{"num_hidden_layers": 8, "hidden_act": "swiglu", "normalize_top_k": false, "init_std_router": 0.0199, "vocab_size": 8192, "train_tokens": 539100000}
Below are experts of layer 2 (counted from 0) of a mixture-of-experts language model. Rows are named router (the router's row for the expert), gate (a neuron's input weights, with its number), up (a neuron's input weights, with its number) and show model dimensions 0-191. Each number is 128 + 32 x the weight over its row's rms, rounded and kept within 0 to 255. Numbers have three digits each.
After each expert's rows: "gets" lists some tokens that make up at least twice as much of what it gets as of all text. This comes from a sample of Wikipedia text that the model never trained on. Tokens count by the router's weight.

# expert 7
router:136126063178143152089126137066162158165096161144135181131156121148093145140153102176136114146150089114121093099145112154139094105131093154136095059160141145138153162123131114150122096071105126112081125068132155181118169085103131178106108151156144099146095130126063062081131142079166126094106166119166157154176133058136143211138152112098095141082065070123101151046078134194150175191125121128093119187118190052166166164155129172191107101120114106146109145150150122128130115113146159152137113127101106109103143138122123164132116083128187115101111165132110075089126064121136122146
gate4:086099085092122098113166005157181112150170094169110115100112056153165146088113115172067152087146164126137141151176162158118040131161084094121155117109136157106163121082134103121110123132086144134141154172109106138133114161122128139116132079146145151097161081109118125151146181143096121067129102114220135164154147092117117180147119145101136116102152125110099140111152049150149163125170152108164079057162127117127167072104098119136155168079119115157110135099161099142118088130064150148177076079158175167110113078126128127149052157101114109104149110095165117130131143133136112176
up4:146081197110085137161193089161214113120170127112133108155127107159145182102076135166144168131100146105134164097172122145086087168182124150118155064094150118128113128113135090105095130160139123161156160158120093172098156180140127095159170133159152203142110140170131130116186158129179123120134132107201111118048090120079181152115156113122043060082082131095123110124076102140145177133107149145058111109119123096092140119127150162140163106060169124146115154092124086119064146114116141147165106126111130160102142147097071154123160183125113167146135105089163132111129144128141126201
gate5:125154110122120131126072166127093145189051091123208178086196123156135074165137203127170188066123116126176094129159149118070167144158147152138093129123134132126110100115129132140165169146140133201076157102105133179168094115080102097087160095118082108180171134129106179156058152120136166083114114166130093105150119142150148160183099142145165146161113095167147104107134079187150182074156098125158165109110116160119100122101149155142063169141108129156121119107109125137155142149086160097138119143121083126150107147121169107126150158117140229148121123075146154125120126104113169195
up5:127074099107119143102195064147139179073120180126147087156109065145155113120140089132161091140124141165105099116173128095131074124139111160143129050027092198125162149141099160095144158098161082069168138066146135082150098135100146167106182100089138080117180136146104105102118102099148096097116101151083140144125113105147125121083150100129156068105118130111108110146163107095140109153109123137090096056149127068166179093116108088090186057162179166089126140108126150126114117100081123107141167119121123105160153131123158140088106104135134106081184174133105123079111135165140083074
gate6:147093086138155153146115142116117128196202132133149118171130121156141166147129115162126104163136104167145138116194077149158150161084049113156117085103132122109102111155126124163175160094134111038055121094113130096154103120128143153123175116117129101144127157161111105080143094138040146144111112135178104131098114156090103137117130096205137141116201085104119098174134165143148143207107173084181134079145145148074131088115098116106140097162124066161089117086123155085115113086158118150128205148172107124193121148116146164118134114182108096120190109167133147150139176164148063114
up6:121096137073122114162101082142112150125119144149109194140125097097045105113140104129103134104144140172173150142101093193129091118182112131158120157148163135119156099103161116165130115131154154133080112120137136107112164176105186168115082190185127182162132071135126157072071132099099142073109127153096091141187137132040134118156163129166102138189168119063071112093172094135119114128097119159137160149135083131095127100108141188136164087073064162116129101167120108154161134064110074134142107184106171167115132151169116100107133148122124126132123089145087069147081141086118042120
gate7:131117173122151188135085097053157085149101119083094165102087128159139130103097143091093103180127137143135107122147098109162093100166118186074152068148118171083044241122125129129134160128149147161110133150152130104113101051141159149176153134131094107105099103175150058095179138103125163111180174065118088128179113122156149140110152121166117157144115069144126119131125148195122113128121113161135192217112149141133197088142097115143132095124121140137113173147074136130131152117133100096071140151173130154152096137152122138125100120115106072136136134109208143149123160179139113082
up7:135094140184163146122105120066170074113131145086122186108156091101089101112073119123116160141135093133126154150141094059137178088123131146095144081148113149144084122157217111167152121094128102131084133176181157173097123092080111204127128072144121124160104087173128058146118093116100150126112090070141110143161091142184128121143155144146156236117056128102123123088141138159117080193148149155130089138152133118121090113097107174108078160135150140114139208143101090109157153131186125148121132164096122177103121161112185067118095104124169128158115129127154094151082111148150103155
gets: " \"", " that", " which", " but", " where", " ("

# expert 5
router:144090141162105104137170142102097106084125142185126110184109120153094128139094092153072159129131118135139137130149196121135124095115105072158096175154087102212157168138119176145107141146089184111142101191147079143106152195060119143114101099090145102138190124107146059142125112132074109152135092127106119141174152148135137145132077092164092131101120111107093126080116075121131152133147107149082137136127096099071155121090204201065110128078056097078102126158164161081119057103160187117191121123096136127133085151118141088107135112063112130162116144169144086162125134102126112158
gate15:124126144141126133124104082140111063168123130080112136126137121093110077131122146120083100111097089135165123183139200136174149166134074128031135187109110081137073145084099082139142144124110130121167125106145170129126118057065172172078097086135167091120191111138069097116136125080134140170141129182138096167101134095175043174132131100078088128124081174136159153105103137089187152156097124113067149143150163118163147107123110164122099119110069116105100087132123132148095127133124110166111129099123122138175070163096057090135104125128136163166146098150184207141115122083114142102
up15:105106147122116082161150127148063106130107173145155087158155093149184099102127088141161215127159093137091096173145118139118117106112130163077122131145157102090098091142156170123180184122120082084142096127116151084069106190109114068166160167111136143099167123102190114169114224148147136146176166121100131125115108136099139140109162191155071107133116113103139159134133107154131117156094131100093151132110132131122154131078105131149176139099126074131123148202160145065173032113132114106111169121155117132075051169093140112099168159140143120073154174164112120127152107127143169056
gate16:165139088120148169205115122117174070125140193158121109130117142165076096121075116100104136117131150106140143101058112134098173130138135121079134121077121073129136148148105133134152102196161055148104079182072091126172139130139104155082158131120116033093160112122139123158156143127101111132128153127137152145091079171139158118179103122164137121141130104116143141227139144150040145201154144141131139090113112158112135128155134177171179059191155148175140164150133098149089141168111129126129133151176093208165132133087147118159143132124159162115101185160101125123126067148094084114
up16:136072164109138148090060139162146110172076170121144126174131135170132100155078107100093115133161062133131109062118101115074113064114114155101113152124142109137126120138116129176139123193115183101078115170101105121160233161142116146124141174176132053099103100100080090097115098186139102160129087106201109088149098087180142210140113113155106098133155112183130114170090173078122187100121132141191128129159169130138123100144106092103093121161156121124127132160115161100115119105162167114125121110116132116118098114111110098156143169152146139108062064146098045108102152095134142098
gate17:162197131106182158129135065104124120104120152096123123121073152149111132159120133145097157140095117123105137084127145138126108102115162097169197191185146148113150123146123154161109146133171081169186129111119092142111153141126100142129183120141123187145132123083080141140184118098138101142124162156123115196126183102125147195118209135084118111186203121161164130069145135153150155141143155093153196109151061162187115211105175128145127193137094135117155206150092090114149148098063123128129130089147124133109119094142165126103155116065107142109127141201176163158139117109163089145
up17:168153143096067123106117158136148093162132132101169113127166160139102128111144154116152107104146204193125191139141115193113157098078148117159108097175104158127165119182133146137153174114170100129125084158117119084140107159125197124136162136133210071152112138138082123107110178173121095100142201135133126065142100224148084164079117137148107121179113152148116164147138138134138095144114145167142090116147148176109171157128162181101148175096117178150114184146083098162141117095071100177123119124123143090117147185124138141138111147144122211076100104105148081148061143150134108197
gate18:099156116104148170141113109108157110127159074149145089112131145123092026135079124117114105157194162089075174161111147118170158151155192143201101128093160131104122107063159167131180155122156133134101106139109096145108170164165119131130102130162069131104180204110136111109108107178108123126104084156078139114155125190139074157113119074138133135180137132066129184151146167099093126114084155153134170135107104146134086131160117126118116143098103081116096118146156148170147089149202057149122125173146134147096117093161145146156051130151111155085149057074075113137134135077128086099
up18:122102120144076106077073129097170141140093139191167142069146160180096080119186126077143127148153151079152118164078169098132171137165087099078169172128119102153134156145108148185157068112179111094165149170111128112109150126054090156203156141141137152156096108123053099144087087064073149031113122127124122123112156145103134143110108125088084121131115137142130194087105109133124142130102099190096156131112104161092124165119142125147226150120155124108154186066139107091115146119157181120143089143158148123117146123163088118092123176142101159159110125137120153077126124143116085101
gets: "=", " =", "ort", "si", "ble", "nce"

# expert 8
router:071101152118117073146138091101178154184163113089127072080073140111191141145170140107154106188167125112099122146125114081097071138129125159131201141104096082116118094094129114079071160094080161106119117069182096138092141086197136146143181105140156181099188147153179180164115167106174102156147173103142110186141105119110157089117139171134146148121138170154160151149120130133121115138162104116176057143159119141098124096159114100104137143128132168167126148104074148166149110153056130129112096154146150176150140067152084120095124150199141144090151148140143156095130110106058155083
gate14:117113149166206110230156159167176088110119105120142181079109064154133097155072108129119127125110157120085115103137127110083209147118111133142165179098175153088127137140169087128096115082110131132140113113137115088162097143161132139148099132135095131112146047150059097069145103133131197166085116118096099125114137127045143157136131120138130152132060167149117155131054149142121108092111120105110156151124141085131132129118127115101173150118085147188202109114140102113080168086119139148144113131152069090125109059136077089149084186135121137083085098177108104155139184144144163130
up14:183093090130063122066109098080137122155138116159094123094128143136091112132097141101131095137093139127126126109175147162121036109108120156147198065121087048165094106192098144111159104179142103110146142119168114190140145078089093089117133115114157108114129096136139180134148098137173130155123145165097193120159104096160109095124106183079104099147121139097137103163144110076113182073102057111106094054095125199131130095154139128113090100068118122119143145178129085095137084114126148168119093136115179141171184139180131129110138080085166109155164147051146153140153129097130127118
gate15:130136147110091153128160089113113107106082109148100072115138060124100110110106124115095146200145112149173130181175074169132083170132161132142153172153127143122161163125073132129186152131120131114110090114107154126158149112093124128093149138154077103123131101110110103165093098123132138105154143121186135107087097171173157136138172063138126137099144042088082106082081113079166117078106102149101127107074172088130111141144153141178137157145137131214174102207120136128087101124164156100161113111102143170038108126158151089066127106179139058189127179125172099177148110137106100099
up15:122103165112139175081178087133124081094103115119065156131029152103120129057043159130093184129174071092124119179073127113108107150127175097119142100146148155163170153126122123114185134143102140156137117124116127098113121136099129117197136102148137098127077138108143076120138174132158108115202153122165092125086120176132164164189176079154144147125108141087086120093133099092130124112130072151071179138118160102137092055165122147132117170075174175179096089115117096122107133078104111110141089134128145142113142089098118175143109181179084111209121125145137145111123093167111160130
gate16:127104125126175057098149103167148095106110131125149120093137139093130098099163172112095106131166090134099126077097134147161126141164178152103110073126075072085132137104148181169194142128135109185171140077130091114067178218137118087187056130148101152092155090115144204145146088079114188141066155109134101134126109144148165125098108150164130077121141088171094115134106126076116139160143140114151129107159056157086131185114111154134133127120076140165115154131160078093158108119163139130149102141190046099141130121156091117141108159087109094108113072184116136112095125116172083125
up16:150167096122053185177121139109089133109158130111131133146152163147086141133074069123120114136100160122184117144178144113090139106129076133135129150096148101145105168136104102071073133138125160077087132152152175102199101098120127153065155160098153149143114164131153098110129134155153078102181130150148115112120131099079110161135143119073100179118068142095152104126182132173125131074130131090132111159102154104173125102154155106142151104147162099077120102161128163214107139156121110128141140087039250146123116129107158126117184092155168156178145163062146100163169125099112188127
gate17:169122125106119142153141108118127146097122122129112193153102123140124116165167097141085161139076114104166111180142133114110102124157092102155128103111170193124149123126191126177124101061118170138146177120109157122152141166115130088158174154071154125117147141185218201175072185164105109124109111147128123153110104092160064152065105104124136078122217156155130119197100110147103191171155111112143146097136095153160099162119128171161114202133078122167102136134178136128086105133108088116181158131171127137101156133074086118103121066132096174162100156147101060118110112144079089131
up17:158103121130132128144153204111130066136118131132107129110173101092160167151131147160088183109142115158082167137132200174131176111136112113135096105138127203142149148119140084143137102107123136092131111124146095109185080135136149171128100107147088107029125106097115145164119131122117114128092122105075147178149083129166132154144089181168112181122119140113112064119109140108153093126147119077061084222117103132057160114107173128174161135108145082111113117204168147173132105103109110121119100133095174132135128147182158210090074161102153197177134105165152120178102108148073122135
gets: "–", ":", ",", "-", " –", "/"

# expert 4
router:069163130151144116136142110105113119161139099193135113160146181087126118114126186129131096115143178087120173122136101153159092192123126083165168138111149145117105065136149092125115097189115161081143126164131148160102159091123109080152060132138102101088110126146092131148133159120165109099129165139186146126099098166121172136136157180151157138068064099149153183144137107161143112178157114113109173077162112164150102124141132077182085195120156076164071163071083143126110163137108156105108153075119183156127105081161068066147085099157120107158099136131107139220078165107091096127
gate9:124115095112109173088111148135158050150114109082112068164113100146140116087098111093106188095141136110073110159148156040104118147129117190116153139125141140150143162178120129120093172194128172179154114093165176159216180134134172145153153124118139154130131113169167086094121100119116164144134103141142134168088089134143157154150141145193138134162147181089077122159087130125149096102153122137132097148165141156190117126206128167127160106160146112120158113052178174162077170157079141105093207163142125055114111150129084151123135119122065079143130093159141172142097110113116110131
up9:136076105099103164167112064145124125165147195141123127155204160155112102111177119080121157103125114140132149129093143098170140111204114122199086093103133082130151136100071081174150126121125158149134178121121100158106187121072226128143117131102120159155155153181124144085130162151118156117109119113164136128121090136170094153093126166045134085166201184142141153137140084143106102175170139135075171098121113131174190097145141160129116142151162060083130133165110091125101150175151160162126176120125114093082156114064082090122127101118126115087097176142139152118184146095099134133
gate10:168109135120087156143122128112138108134168134066079125121162126121157179199169136155092165119160102141110138085153159139130125128147165098153094132153145126065086161119159149113077120062167105104168097133126117182099149109116168136135125115086163082067168107152162149070118112175156206177108135180091068175179044090159086138130102104180147163128143117168152092161090111128136146136094139129074040088071179138115167148128132126144146104095127138129111148130112102152153075122193111133152154131169092099166150121195090135149171117098126132182096142141174160132192141092127125098
up10:183073070183161101151127151122143161093124144117087170133080150099112185156080082121118156123115128120135111168132158109150107160158151081124134145158100085096144141114115113158140087037116176149194165093105140164103130107119118118204116095147172112164091070088183111050076151105140125180061169135106099133088161103157120096172098161093109085122106178147138128179098147138081168126121066092090140137169127145133168110118162155172134122086141144142150093134149139148162091150070086133125169070096112111129096149135059086081110119106082124092114175117122100158137126144176102152
gate11:095105117184131130131087082155122067105095180089107143193043136100150082113186134109110165097092125102157116117097117125115164128161055129109098088146156117140104162066118091113158104071144085108123117144072146123111079104121158156122082140121076139157112146133169163139075126153135155152065082113205102095143077190105137165058123128067199119086092127113163090140207115140119115138150109137107112149165151177127106080109153118223161173085120124118136127145112089102116119163162130083086145117114121135110102123102153120125115108147116083129082085113145152112115091068093148148
up11:160158109095070138093087157135080181137092132115129175131133084070129144106137110109158096154099114160164134073110094127103146137095155095122116126099097128219096100179094106116152129135167133117169122108155081214138144109160177159129095126081131099079093102140169124167133165136097108067170174159122119182124141105164095148147155123103164076180115126161185141123130183128085155112156193172065158129103085108142079176111118167096099121088134139169152178162132157128107136099172176194178171135132171096133146145083097122120158112116088154134129104143122088125139207165173170113
gate12:142150144207143136130089140173109129131092125123148090090072139151171158107089134198125136126140128103110179089131126155128140128107145201105141086123151173157119176095121177105139106143119138108088108086083146120130178183107096154095123137156127155073102096094156172125169088123141108128065142108138144094121093124104082185126129139118094164125077141087074120164126126114105164109152078129174135146089115127123066085099087104141128123109088154076110249188123158122102122107110149124114074091084154078152153160118150091100088122200063171145162133107123153122148123158221087130
up12:148118106047095110111141119097160135120136113129122156137137096122073081131115141084168115134116137149150084142163140126139092145146116079160104140118111073120116076149160084138152121126120108144185151146144085124117083079162158120172093126092133102176144122137092122113083179108116149146214120147148100174132158124133157089103143126166190086144153090119175108079134146109159079093130164107120134111156136144123198165157174169099139128151183111138134018057150096137147128190114158153164152173161113224125094115133104175143161154096224129123099107113142083150078135080079169136
gets: "\n", "\n\n", ".", "-", "\n ", "\n   "

# expert 12
router:187084098137097114170164151144119124075074136136130123172095091140102136147091116153114078149144166147102173124112075172168148121130128123088098102121135119152166185149174151206114103087168100143108148107152173111105160155095134078094133134177101106158109173137148061119110144170065119137140136130130079107174118188176132137148142081130135115168118101169088127168118131163168141119161146125209149105088140150124176078128089105064191109101140154071119106142122107113174072103104060165160080084160101113159176156096191131100179109143132074169165128127091162140144112135118164072
gate7:167144128172146120104154152146057096135116092114089126147156173150174169144123163063093105121121101117128166184112162140104070186149096130118098086191128108105098109119080152104186120155113135148135142127135166182137079170103094109125079146103088129193113165187133129176153098100178093148182086081138120075125122096144120135148071134156081127166137173159077143091115134201120136129080080122113159155115078110148113139156082140202116084142107129136139171121101080132151184118083098088131129174185166097139093181119139136057104074088182132148123139142139136117144124146168134071
up7:167108113165094101152108086130163170140162088138051162137115095125198136115140069152088125128172121154118138157112130090121066148113094176102146140101119120141140130117132143087138133082128125148152137167099188153164095157097074107160141114076148186164171132144108096190175154122121156052155022111102107151137122103138142198112084169110055146143100150169178175117066166178104116065126101091139176108135100141127149113120156146105145127156132155131142157162095135116137129174114125187105153143149208097126094172103131122098092089140183155086118160087168146159140157109141172153
gate8:158116109159109096152153148131125160135120105170151168170111200129115110083135135126160138070117095166117203157127117080174081163181120148108139143207112140105138086122141124129153165121137140172162140121156097132146148094085180157145174145199096096149125151165099082107160197121141117113083109159118167170129069099117138129088109124108103106142212051118140149108109176132167193110123133082185163196135118082183137131063109101070130151140167114132111097109142183118206142176090126156144111175099107114164146167104138141111142180140135194156103114132141176128109085140144124102
up8:147148170070103151117143151154147182104167188109130171140120014123108161102175101146102142175112077166084118145141140133148175112113125145136123062071158152139181157131125184175135095170042119140142081114117127087121144144143101076156112132133139130140181136182161122112121091151105109100151142132132151112141133133128111065101129132179116109126151170151120119175136079131079096184135157135142196101137146129098097151110174163160108109092092160160156145111089134105099048146145161128094186132082100164089109074146123110111046115153136121144126152080171164182081079132126075149
gate9:059052081163117135170116104149146135114076118117105117146097137051185167083110152171134080128121139120120071108090086142140087061135114096166128167102117123143103160088091157108063151197159097145108133121131101130108079159118149066114168118098186121151168133145136138051139166113105135125084134156151101114082099145141120129094112141110161148153133143154154115115170131124102169160155152154135123139183149107129147170128154143059154103091189082130127145089120170108156101111086170106107161044110174207154091173137156098145129128155188176060119144080137134153108125101099085105
up9:089144135105118130165138137121167108134108135133130113087157139093103195140081136134135137125111173148135151183097095100076115075173105153141125091137089161170065128132121102144154156140098097126088126096144148129159139124079179086170194120080105113117198132073129129132117142159093084170118164143148183130099122107159115129073066082080148121116094171160157114109161165113145178139088199138133123134162169107165132085123144161100115053127129123182140156127204106109173096107104097148128133104129117095163159137097173185121152137066155173188129202073097191103144121117107117043
gate10:145156105150164088115161098126222145096120114126122056131102109140149133128126170164052123142112081137169110135090109160201072063136176147100109128107143077105092147142151143127091156132083123141101064093123181124157115159125075100141121097097133099115110123101135160147127119106082125145087152136130101169163191092122160182118165081107110178115143175076122154150063131094055146168140178145126145180169147131188168161167105131171121129202087126131104116139130071116119134121106142186121157122115122136142125148122087158122059192131086174115111111140135126112087066158090170167
up10:122074132166125143099119152131124147144163185118136147128151141192105119110191089141120106135177112156106148126163106097083132067152077116110094180104142165114176145080114098115133111119144113140170064134141150135147147128095105130195133145171088198123138170161114037135163113155159130102125103118090172073136131088072176071093141115148100096125120092155169120071196094148159135150146107126095188069109125133125139134170164178082175134143140190122151139060120085168172131144135122145144174177128139068084076166145132048137184114115127139126134140123134085096176071099135122118
gets: "s", "n", "d", "t", "ed", "r"

# expert 3
router:098149153157109141097086133167126115177149164088141092159137170140129120107129150130143153121090125186126164130114125151046097193147170125115159103070114142088180085173125070090163139156155148142146131152150085146082094139179131076129109170090091176065070105155127135143135100143171139184083109089118100142102119106095117116096143143159104128096159115129165162130086137084201102166158163128188100100168084128117143126151116153188058144121204124138156092122144133119142193083132123144099121172138167107159090087157083180135149087175091072083080107129172093128145115179101100115
gate6:200131118165176127117101156174054129099116160120118163151178162189151158106096146194128132096127094144095111105144101067128194154138138165129101156108171126133141081147133167141123147153147126119138145109183016148143167208122119106123068143122091140190170130089055162088137104128126143137138191147114134088117167089234131156145128091156142123134148118113150084160087114182157133146131130092148137175125138121123110150109134116116203089100146142126107139132161128131087068119113129113082097132130154138067070141135159108103082107138109142133165123121075054102090093120129104162
up6:168140169136157141128131161175081155112168173120106086104166156152133183098066188129120146095131150192115093122063118068141151101122165130105114099085113134124114110171088190191152112163174094132121146103184096146148202192147099113160136167094074136175185114086096169094131138119165122128144205106135159121112169125217135175114123117163108101151107132142106125157118133182148101139108149118129141139107171104081099123132103122137147066101163083109130119162148169100100112108076110162104102146128124090074093123135133121055081126116104103104115140083080063122062161157123096151
gate7:152100111089130208115158152129129099135089123093121105094136122157169096176108125168119095182168140174172108120160084089145102141161170116123117169057111154131126120147145190183193048045202124129146114165145183118076108101108162086079127076099117098157120155106111093145087087083143152172150160120170175124117184095175106061120122124125161146150102171143141141112201152166131081158155146108139083157140168147152107158135110140130098085137147152117173124148141117129071154192172156084140082118106174113084108123131103121104101154109149109153158153107095173101116079132103122099
up7:074193102200093084114161073113137139108138134153098169133132118083105157115120121105125143119119140053072155134082181110157115124102060102125140060150178123077154114145132147063076173167085115123111145090103102137171162130144082150166116170182131142105146144180165139150142138142149110047140124102115065151115120176126194160112145144077096109119153095137144102123084107099089180071135095151134188135079065114107139067110151115138163137105105099070103095108124109160157068097076116146101137133150083105166135157092122122122185079123096147129149102130124094155142138078153157175
gate8:173140138079091083150113036146161130147175077062163145101141104105177119173122102082117142141098104142080157105151146078095115132140147100103126134140139088139146179131145089100099105102138128156100066098100158057119143106141159120162100127105086083163144116202148184150088148159129097114130124139208096163108082112117131137120089163081163110123085162115114113130103130146164098115173139157100115165105155136112101128202132144132110117123184164137089108130097149087134025124076120150103153171118086122104088119146112159178079065136206099144143106121148108118108135138098216110
up8:093098073158156124110088194124051104115099178156077099142114176123109141125146157157120169083143105101126130155137146144101135143127158124121122071146052160114107135075159100111145165131117113137134155171133077135155104155114145139124143095171174135133078177067144162075154106143120100119102161199069182101115184141132140138135169113168123148148147077167105136161117148106122147157063105149114136095121139093120156150116122112187138075122071128127140156096110136114106154144117103077133133120158193132102192157161181116148146134118043154133086174164107165157177143180202038159
gate9:109115164090115130115223075126111135170107159147053129086108133128087125094168153148125080182081075116079116129143132155138158147153128091161069115145180080130154128200183088098092119159156153101162121140154148158129162159057133148102027119167130147176158154169133123092147094107114102110133121142109064174183073141118108145117111100170102140175132125089085132112121083093152117074060143140174138171094173178122161154111100099166122134107102156116174142132138097086143190080088114133126099108156165102144061141181164167122139132150108142106097122124119110132165114112138125160
up9:136132100161141117127122159163160166123096156097137142145154113142165105155114145085189112140110170129145134147158108139125106105151077137142111156102101170141127103094116120142170121168114111185125131084159110117142167173179139159149159139122195102061139148089079125113041102153129144078081145117148118134106123116078116114139090145070158137184069095081117183163081090147080171114143085132066084059174060146121124120157131111110179194116111049104134097118120157150087107147135189141145131102082095144109176117127105093137116090059124178087111099105098137218090140183102127128
gets: " |", "|", ";", "\\", " \\", " Yu"

# expert 11
router:166122144146106164114121146135181153163130107147182102066111151180125115129164110130148127119194174081149133150124145095148183056115160117142152147148159104149105159158158177129144126071094110089081128157125111070165117089132153115108137149120093082170076143170147132043120128164107128184189119111165152174115166114112057109116089027125159101091124126122138113161179170103109089159111088113117083179126142115169132115121093197150150138121127137127166114126161094108077137109085168060083130123105128130096164125107135180131162190056133190142150122111184098138112129156155153088
gate9:127104115106147149152089096134133138183098142105196168128157121137114109147103087067174105139069115134129170135163143128164137148127139109120101096141096120161141101121099128118104134121108207118143069171135160152137161148061153156127208148164145099160068214125085122122087111081088103189120158146073155144085144187083133075072089173128078043170124108123107179147121101148110136100106107117166105145105125078179139160126131142112083172145179148144145149147123143134156195097145134113141104037151111136091136172126082142138106117093108168147140088134157115144131140137109197061
up9:118116121117140139133130166099129111084115167118122075111068103121154131114113120136165160113065219110163110037121150110123155083142161166141094190088164126103192138182095109123090142145141156130136144133110104184188135144163107198142156114208127145111135142180168134103146114110096152100098156130202167106198135117122177100136069093148103131109165139078150108086108168156169083148168149140155113120070135134121106128089128198133193133120119109177173103132138105092186113091142111113156143101125180100157098066163135162130159079156127087091113104122120138171178132148128127188
gate10:133176075129142117109104136119101080172136150083176110111130086078138163104107097186136102138134107075166141118077157158130168115170091173090098173156135078173108184113081073121195142076109162061151135203120140124112128096120149227158095084120118135133118160135117186111125086114150173109150102154161106146157073122157098108154138092111069146101079137137100093102129138115118111122122144137105165149078130120107119091173198110168060180136135164127169066156164118093178126154101135130109112113110171083128138166114073142060127140113134130098100149142095148066135151139089178137
up10:146141160168109122162099079181143131150158198126185145130166131101153141142186082103136142074132125192117044120129075110142134156117159184105111116091173145156121140181188146128189152112138176158141122133102128115069099054077149168171123111086085116143164145055085123124213098115156124180096152146163136132157111085158193112122127118140126131077093144102096142123162124129152133136140151108134166095128158089125110114108125141050102199082143145098108181136162147123107102127078149124158051120133172177089147148144162114118112080103173154159188169117120152121110118151113121115
gate11:168110103092161193095070122169132134141094162111132125059123125131104152153160091162104119092093092129165114166128108164149124181100055085109132142125118163133119101123108154150202132086135150103100078130154100171113157134119132099106147160148152187149126120133141121175119126139153159126130184180078161151181160138127132090150073072113054155162173134096129111137105102118110121162144138140081133168139193126132123123042144130109125157113157116157132127096130115166131105179140140173092163112126108092159127124139185219167155052072106191144145118185086147052162148068100155109
up11:130091163117088167145137116109188117109133114116130120148110140092116134164115043086129062152131057131115092151172191062057135115139190149117123202148127118121125093130121111114074116171145136125124110074143183091085103156143153179149062105128145121114108136084104080136110089124094103105065109085140161129139087159132115115135135159079199117123101164103164140092154133090119093133158163086133174067102145055159157181165150133091170118162167169135140118133121155093119128108129159093123187133159129203112148094112160096117127141115147136160127158120194109120114136121163229102
gate12:131134137128153117071200115131146142155143107143172157117175116115175159109089108124108198112116083113119114143080138133117113117092098163077083093093158101137074124142151125112149164141126119064113151091106145114172095165132061139099127152075057144161149168144075110164148135134151101079134150110182118154066157100122133139076104140106128167106140196116099128144100078162103131117110092113113094112106166066075163135141141120135131152110143112129147045089100101134089173120133092081093190110180049191083100125106130121128085097141166138171172110102057124186113065109160095157
up12:119113130114118102135059075129146142170122134092162100117087102180066139125102109161139142101154153112112137035113136120135129180139132144071092100124127179132142126159109109162095097103166200104124113113144123121102122117148153164201103133080129081152122185081100151151114123112142138126127106165139048182140099121171106090175141140185139117149187139069137050154164095139115125101137096168136163202056142135106140126096113080098091127166151076115171160119119131108137144115117093148127131173146125105200075116134149107104125124183137099132122094104052088081141043117183132085
gets: "-", "e", "L", "ed", "w", "O"

# expert 2
router:124131166127093177160166129185110139077167115166082099154132120107141108072122158121124114123115121111200110163184043149118146141095148148128155130141102127087059095100098071105140149113107165118195153176100207122069164172150117099124179099145169133167117151124103171142160099148062120102101153180100127117125146146106087095112173139146118077182150129103109103092139180116154122123153115079086101089175124147109089117133162103140065113086092100104209155176143137160138180122137078118089140139122135134126132100156152130070157141100112177094139103066126135122173104117193154190
gate4:120074137096118222090158130104186113118167154136180185146186154049156162123195124062190158083153095106140091181130144079115138116119076134119114187077113128170126108129163121118137163116102145116132103113123165101149136164139169124159197141141181195142146143122084129071127110158131183167183168129150147156156134114102103106061140140095154114133127107178097141165100127060144101168087103156105104154163149100127090099183153108135171136170150106063108086134144123101141180111115135081117127135134202133193106108100126141082128105118088171145126142122103159128140133115162166137
up4:138113145090099125160154131127128047112089149124108142105033106125117142157096037105110112145164175142144159188107121126079116097117177101105118123160155142146144159161145110116111131132184111109076103166167053116145156114115065109103068117123155155079132066155138174158135108077138107121105119076111143162095087144118170096117076133096149156094131154127149169104097101147094234105128097177089062089070148168088120128120095135144130116139169134139146127142146119116098104129157123041092133177102212095126188078111176096148161127137153123142131096132158158108125142120153113105
gate5:126143172172124130149131127096175105142189069132166116147154104138152106126130135104147127100097087165188140153110100105186123090141154136161114168085141082138138090087105121184108118132116097147105208187106130087166097134105146081130182162111123202063110086098125079136159169144141223089146130183164056142146161121136109093144122177092144103144092113072108142098134129127164165095139164099130107150159048111134145181127142123123114130137181106155126160111144094161121141165122160170195102192104151171082167078108154143147101125055174156138132113137178115178133176138136136119
up5:129121131091099110131121152128149200085120165187092109132103143138065103179135139166095067067192152104067128132164097125115141116116146152160074121126120127095087121122064103110105132107126118142141137038138094132115137079129079148118107124157097096144096082148182107077130146084127091182051150094126215146164104113146120196110082128109133099133083106133094097135129145147151130145123124181161159118128115112130175179136130137181150092158110122105150129096095127121116162123217083070077153135126093112147118200091105103163122138190137125088149137120138096178071100122108121199
gate6:139074116168125127096107146108113093103168140183144134164102134138143208090165151106080126107161160167084100118140136100166160152092077073166102111144045147135124163148130144078151140147183125116195136092165156048158144180162210115106120180130156076092152144122109135074112134106153102128138112167130155112138094065144113117045113078091133066115079105117144158128079126116114172152140146068124164165152100123113146127146134152136138163159102079125161115135133171152140113159087091094133113090212075130067139166137164126075145132084147141080120111133122145149142126118085188136
up6:151144129117081152132106133099175147160142132119167139156129146113178132109207180100123169118123080091145108147074123088174173130102124137161174144162065138119165169088116132191143122112101070093133077162159122175128181095140178121209107140151130110128111105081173133093136148145183142142143138107113116110043159124114147173113074054130083143133158121098131091152195112175105140101143145128169118157115173095102187188148134120144137162085131082155100125223104172138127057157093111098094126119118141098132128112149113083081141141111129115126071089150085103163130166074104160109
gate7:179125119142145094136130063196095156101135168156119116114151077112123124147118152086108097099097117150111125122095141121154155164146082106168126113094074126154095128104097091121092120093122125098109073151089125157086087083095087207105094096108084148143169105156151132084172064080155137109083137144110120104128106117144132081142149101144168096096096182116063140135208155137146165165133147190103079054080162099134141125137117127117095116110165109151141099137055078137119143156097129119113145065151153065129098128086105148089201150144074107142150116155091085137174198072118085162
up7:126201117147135106092127147149103142155164108145145090117153109140122160185187120141170150125104103151079106121129129209159126125117062134168151140155105142118176146157178146111088103136142139171108129138121101211151094153164101107142080139122164066126175122099115114162135075098090123136190111122159129140114168116120216113183161096108114121157084097141116106118060119182140059104156085062136128164145076160104122054092175093141108117126155132173141136142111106165083166157125151129166175161178116151133107195072100180119157115140146117146143135181186109143141096158135200144
gets: "ti", "'", "i", "a", "hi", ")"